{"n_layer": 20, "d_model": 512, "n_experts": 64, "experts_per_token": 4, "d_expert": 64, "d_shared_expert": 192, "activation": "swiglu", "moe_layers": [0, 1, 2, 3, 4, 5, 6, 7, 8, 9, 10, 11, 12, 13, 14, 15, 16, 17, 18, 19], "router_score": "sigmoid", "normalize_top_k": true, "routed_scale": 1.0, "balance_loss": 0.0194, "balance_bias": false, "init_std_router": 0.0217, "lr_router": 0.000726, "n_head": 8, "n_kv_head": 1, "head_dim": 64, "vocab_size": 8192, "norm": "rmsnorm", "norm_place": "pre", "norm_eps": 1e-06, "positions": "rope", "rope_base": 10000.0, "rope_fraction": 1.0, "qk_norm": true, "attn_scale": 0.125, "tie_embeddings": false, "parallel_block": false, "init": "normal", "init_std_qkv": 0.0215, "init_std_o": 0.00339, "init_std_up": 0.0215, "init_std_down": 0.0024, "optimizer": "muon", "lr": 0.00849, "lr_mult_qkv": 0.5, "beta1": 0.95, "lr_head": 0.00541, "grad_clip": 1.0, "warmup_steps": 50, "schedule": "cos", "final_lr_fraction": 0.0, "batch_tokens": 131072, "seq_len": 1024, "doc_mask": true, "z_loss": 1e-05, "train_tokens": 1220000000, "steps": 9308, "dataset": "wikipedia_en"}
Below are experts of layer 17 (counted from 0) of a mixture-of-experts language model. Rows are named router (the router's row for the expert), gate (a neuron's input weights, with its number), up (a neuron's input weights, with its number) and show model dimensions 0-127. Each number is 500 + 25 x the weight over its row's rms, rounded and kept within 0 to 999. Numbers have three digits each.
After each expert's rows: a language model's description of what the expert responds to. This comes from a sample of Wikipedia text that the model never trained on.

# expert 16
router:489514490522548534512453488500502502493484519468508554531524463454517489440525518510462511491540568460533532478485468524509486462500513482480467492493519492509475550541462566559486449481477501497506458492468536484488494542495523470539499503502476491488488483525485470535515527486519505460476459517451498482517511501510514515512427519494499477462467529527494476526485493525494456517514
gate0:516473526528533469510515466519482474482492526523519480493529492520516488510519470516457509485551467495499490488551492512533534470499518517480506514488524497555510529531508524478500489495508467500517452491490503464502524445474527494529486505501510491477487514508434487487463520507475505514513522479513486566446475519552503491481463514503504429539503520503515521510493508535509500552529
up0:509522509515507543513482500513475468547513484487510485503503518473476478515474492510530506459509523531539510535475466505494467542498494476490542479495488541481506507487490522524508499487552486522523494517516506496507484505467533510477527485524512517498526485462480506492542478504522500474504482565440477537523498488454439495503477459479515516517476484537495476530509469498513496492565
gate1:500497525532470544506506549498517487482532500530475498541509543485500497464475539545469532457474482482483429500503528498506515443540454518465487541460486469495506521489505450492480525533482508532475495541484486501490502523489491495527521507497509503517508472494525454505495522511528516531453492490483494492547464488520526527523513483542504498522513492532516506490474445492500484500504
up1:490476506492527483495499467501470526536500505435515508479490496428490485467488496513513498510541509497517483513508426474493486507480532470486532500556484471482537495487501536491514480504507485525492477491552494514485458423487503540501508452479471528522555495466495533505476501475473476524511518510508522502504505501508490463496524502478497518484502473512496539498489525463525496459497
Description: Romanian names and prefixes

# expert 61
router:484485478504536497535493494501485493474490541490514525458510489513506476465546512503522496510511537492453535471543487537505521489532551464525539490506501526519471504537475527523483481492507505556520460527501527484521484479476465473545514527469493487487479534466513514468481501510472506464485469480517488527501534461525491460486486499483472478526489558501496500499482504521510501514492
gate0:543506474525556488529491520464529473505469504507498457511526489541500462517527495466514472518505450490492496513477492497508506497488504525488501523476482529512453469475518509491463473493507476529510463500487525570477480510517503507546512529514496500498500479508510503438569520493523475522493480540475535495539514508465496505479487469466506526555489484483476511529483537483508485475525
up0:510532508495466534469509475497472510499513503511535552469485508495509527529460469514479508541524543488477514501504487481490478516522509492479487425475521486480529493524501512488527512492483480493483531463470528458521527506504516492449474507503494500485512496467498469547478490457514473467527516509540512517488511540483491536496516498478468511454501548517476518543493480501490519521496
gate1:515469472513490503477515540514480480514467507529548507481474495514473500537497534494471513484545551525504498466497464479506497506480511447475523488483518491514462501553511539514487510532491509509490494509464526466504492513495491496492538488507430532466521555493455502500481535515464490494481516500499475473514536499473445477478516482483536467504489472491535524530497435499498519546460
up1:494507485468538490520499466460531513503519501485468493502472460520513511453481511518492492560518495482496475532506501471475521514555428499472501498498478483477489494514516491495521529489517490524482532464482488527534508511495492459530499511481517517487491522489507502483504462477562483480511470504541540493468488516487502489509520473484506491466508480469444471457504570506551500522490
Description: Sports codes and acronyms

# expert 41
router:493508525507560499499521472486516535523517521467473513538523421500495437523551518490489497511504535502499565456493483510499466531526517502489506529507491523509487551511478489506470508490496522512494491507490464472513513482505490478496548535518508512515521491503497546474489507495520512468520509505503509487525480465506470516474466490481462482527482562512498488462489493501480479501557
gate0:543493484492546523450515525535495485488494478536512544542474499478525489480512502496517512504472473491518510538509524458510489454508467515540511501521481524491477496518486482510440516472523516492509479483480490492562523445490478501506462501477480485531493498492495492496554501467479513494514520482503511544494537498526517528506538471508509537460520536542489474500505473535499508523491
up0:504514474514520515512492538548496502536510560534505516529490480450484466504466514486534480528509511497535534486471469477479478484495492504504474515537532503496500479491531476484449495500506563501477500481464514472514500522528496487518480471496466469507526461505472524485509503510484521502483465515512486518505520525528480527516532504527464503474507549500462473528495471529512465561514
gate1:500477487510505458486487502534478511486515483521541494492520497500537512472506538496498479496482519518505537446471508502471464563522495515481467524461487468495566500509512527443503526488467526507486497517508514475501522515457508461490454512516513520491542541480474534499476464488509536516508457501519530478543445465454503499465501491527501526499505548512559518482502474466490481484508
up1:505523512523541524508493523500497506542488516476455507461528481522490549500509479508479513532470511454516497510525499474507527456509518456471486499550485559530466509505477497508444486532555531531515493447502502494500497503491500474533517490537457478480486492490476488468503505507520508471472516483449481529490509511552482506520509541492512474524522522518475480496485539518489487524505
Description: Al-, re- and social words

# expert 13
router:460492478546495531497508461477535479530497523471498531482531450503519475468468495487479524526515566511502562461517492493524511496530515479513508493551491536512463570537463499512496474492466505505499466496515530451508486507528477473465511460480452472485503525501513512514482500498503480459498453494475527467504493475536498505473461516498482467495477479485510468468521496454500513496493
gate0:534495502493445527471508478505490504475504534477482475512449487493480473470525454472497477517507518521488514529521474486496523510491455573531497541474556480463506519525480474467509558494505469503453522513480494489499520501513499519465529502495452514461534505492462488519457496515535546496469489500496533478483479494498556466533546495489486460517506525520493522477551465475456445501548
up0:462553512505509483499519509482478419451481538499525506494498487508500516516502474480473544541509533494497506499450477509514504462507463461505488532483514503488509489503488474519471508495477494491456530480517489470496463537547490516439536493492488507496507495446525485435499482486486577488481435489485581518505501502486495501496495513511484487492453505524502460460527496462480448500523
gate1:451535509526468508497495465494495522521496487481496545482464441491495524451469485434459507575490501551511531457495482453492548485487511505488512490500524536431510536514474510472485518547471500494498482509499476512446509521475487548512501524490493488505536534500514480473518522508484488504456524485470495477495490500512506483470511548474447513521486487501471500463525499485466519499518
up1:492454466483529529493498507530508473449494459521508483508497511485468509547477467576566489439512526564514538516476474498562470479507531461490534489465509494522473483490497476489508465486541455495509533478512464552464516467510505515499467479497514457524491483519507523510480504462533537487456500462486513517480518511491493520489508530518488492509518493523488479501512478488546515495484
Description: Money and numeric amounts

# expert 56
router:469493524533509496506491491534497471484481530505474538468519456501522464477525508523491481516505551493475535429532500489492483433493532464513512505530502530487481537560479493473504458506502491515473454496518465476495522450489454494528514544482507468469531506471475534505462498527509505477504484518506503496514492483525491458476519470483476471484485514521491507515481490532495497465485
gate0:513535540468509473536524500508535496530483522495499539487521536514530472503488526484475495492487538496481509495476494494476488464452536443468485506481549503465483503532468509493511518509492478468494501518499439455535542454504493515496487561494496488491503470497495531504469481508454544524485480514515474472466497492488467466511518457493473494547474504546489557512476513540509519474475
up0:537508544451493514495505441495479529501500517559496520459484481481492503487489509517501520460484560499461491488507466475474500491507527480483528467523514513479447478528500493454498474492523471493532524490466507495504520513494503500522502485480498502482509494492531477553511482471466504523525495510534488516494524511567492532482565475445513505556457427532484558515464504572529537478544
gate1:521511503565507467527525493496500471553519531530495466442521485478503462477513490525476502487491433460516486505488509488512506464491488461486502471507508485487473497503462513467531548520485487479520498499508439466482509491565493507521520495484527521520494444544479495532456492524450521517493498487547491488497458462501536440494483466466494503507495522473485506523488500457509477490538
up1:494466520496465477489490544531491480495494511519452487510493497545485533503504510508518494470468475465498486515519494498489520462532457494495511478534478482490494533476492480489516518490487519507508451506548492509491476507486496502520495491485501521497513541480481515541466510510525531460512541514544486504486462481503507530479532475485447523519501496512496454509496516471530501521518
Description: Legal citations, month names

# expert 63
router:479501510506513508495471471535494463487469504487518502495536495524552481540509501512535491532499535469524519452509459492511468494524525492508474542534494519510465515475480488515498491495489528516510458459504508436516491492506444497521506528478495504503478522477523579508506524506523508471458503525513523487506498485533470516467486487444493497504445496515489495512525490513499470479531
gate1:522479468534515541451491466499496462492518482463517502482515501472516531468484475437477486514518489535511495483494494451514479526508499448451491441499473526496504506505500474466538499532509472500495468513480499471516503455477516527461514511501480514518470520500473512491497567499497469494508509516486514497490460553533489452491516437467478505531482466511475511534480480469504487517468
up1:489496517543502491455467516518487469508541517482470471477497493487511493530506504509496480520488502502512512541503504481467512496450507490524510463461489505528507509489497495433498485513521468467507516481520457494489491488501504481469501538524502473505466529532496470515516476540496486483507513521522496509511509529524482475521496567531509459491492474459505507514511505464472480525523
gate2:490556523518489473467493514532531483523492505462484513517518533463498506536515507479481483541479515547511519490531482521541464491508505490541481484542491470528469484502503508533486494475488495535463478457507464469503491498497493501482458500466515549500531489477484506464505467502506507473420500484516524477482527503502492502476495495485477490499522519516495483482535488492494516508459
up2:473473562530507503485493512510453524544507476502483511531509516498538458495487495476497446499508514529503473478501467454477515470528474488506512501502482473487473495528500484503495485488485534506480500499532511485476539502514509472508444519459504558451516471494466528490526460498473494491480502518497497478507548497550502512501522509519455526505525526511505532526567518492481534497490
Description: Articles and nationality adjectives

# expert 5
router:477502482494503515487484466517514498491517510450507518479501472504484480524503503501487477508507520505472519476506482514496510508521516468524499527499506533505463556495498527521424487463490484509511445517512522461454479484500503439517511546502496509482531519497482559488481490515502512466477478497461520524487512490543530500499499450479468497506463541509500459484502485509503487484523
gate0:499513487520452536480524517543550503484504467534533503462517496514521484537498455518524467471468485530496478488463546470517535476499499472516509525493531512495534510490490529489493523441503504511503464481540507520444492510568524511512480536494499499541533499512529523491504515524525467463489501513460522503497473491504503525494516464555467487478452501475516517471497485485493525484491
up0:509521493518475509495538467536479466519498495501548515491519484493491500510493470480508462484470500496475422505492510490508504517517479515493469517431555513543515500523514513479504493453481479475493471511509508463481475497485479479493508507434490543538505485493466521505497504498458501490500503522507533504540493501452546516508529444500481508506475526495501530480498497500518471520482
gate1:447490510499510459523525489504483498449497501525507479515557449488454478478497540487536503496476498533506492517487485516458494506525508505487543547501547523472498474511470508494475531508455484522503500506444479467461451478495508528504459515510504524526527466480479517502494464499504534465505454500432494479495506497500534496521496528470469506500526489467483466550474500539501553522485
up1:494536480495490473488496528537497504549478537528509563493501500526502546509527471519512514493492522473478508493466477509480480490484502522480528516498454512549505493516523476509541498522535511495490530502528495530548478545494509522523556468505488487438474514499489483510498476513501430508530576462535480503571508457516446507480481512543464466534536511525494524491522543496514502456476
Description: Domain-topic adjectives

# expert 60
router:519473482532527509477490530512498488508476508512487557529537464514549488454541494533492517508514532492475518439496477474524493496539525467506491493517489506501470513544489497506501452519525505522488462522549498442500510500511492489549517518522488534521478520431493538546476512506473503475484497515520506510497483482524465488504505473520485506523507519498457491468510480512479485504489
gate1:521490467496494474497492472494544489514520556541476522481505485489527510502529476604472480511495539514501520478492518552506498475480490504488504492502508524512516462477501512518532499483503501494499538510537534453502457497474506492471538491495508520494490479501485503521472440486499497502515485498518485507560511475508476483518494485496459486485459453502505521492481503575480452526474
up1:520498491437473493521505468508475488511488477502502475560498469488542483465478471482482535494485526490502531535515482459459490503496501474484466517540494477514482497521516513540503514476507538525512487514464501541576529475532507534484519466490492491512500530476514517482526475509531466525514510492486473487494557475529483456517502499506530476492511535534557474501499533457507514485486
gate2:514483473500470507497510486490503509512462510491487499510508485506507485496516497480481484546511488473545488477505460494491515511500439497473499452498505447491473491552491515528496513518512478501462539500535498435451514544532511513480490514496490516559508508471514531488517488539504531533514510487481536520517494550512525520501553481485489492487504539512483493498470511485490515513474
up2:515494467500516485479480499465499519529482516491514503496500492545512496519528469449471485512480516556530467513471434512504504478537494500484464488499500465492473486547498503504458469512500513513486544517492512472505500546499475467503503477497452513507526521486537502525516511502532497555504505477491511479565515538530518492455515515512485549502500502512496480510487540510524526509460
Description: Census and table numbers

# expert 38
router:486489529504489501473476486500501475526492526493518561492506446458505478461519504510499494530500538477496453447487461520540486485516542493533508513489472524520482547551479493515479465499480488500484454509511507444515515529492443475511520548506515489473514508468501500482496516530528503493519477483499508497506471469509497505466486498568508502509517528526471489471529497490514480494512
gate1:495461498469464534497507507516489473500504437526537506495488477510508506522469483473474500547546464491513476501525516496505486525502469490535466496506545486491491508507480474454482514485524492512506477471536447471548485465516526522474520501508502518463483495511522515542487514544529524436500472515458490490495552494476485491533539504497518485527488480537465440518488491501507516505498
up1:503490480487507475469525463486467457475488476513504508488467519525491518477485521501508522491483483508494477512488515530456499501505506451494511555492506516483507476502482456506460462501557524523520485490509478494564514536508542498493486512490526493499502509463473495507512465464519489481523466499494475518500525520494484533511472515502513478536504500490520504457483463500504514505510
gate2:477438472454520477481515478505524501527488473460467501525469488507527522515499518491469551497479516515495430470537521516510510538493506504475511472520485517516522491532547524504528484485471484469479484491530469466490480491498497503503557468511536544518504507523531519519459493516507495543505554468454495524472481488473530536552494468504483455515505498510535509495508490477505482506518
up2:491511519521527476481469492516482536487488524535498521472492522494498516503533471500497510509530528496539526474480470492501488432508536515532480501492485516491492495521528493468519490473474490526552519538476492467500498501489486517473521493520499522498483540513513497474526505503513488483419492466505517537509476538511510510468480502526471534468512514467512543484495478530524452482490
Description: Spaces and word openers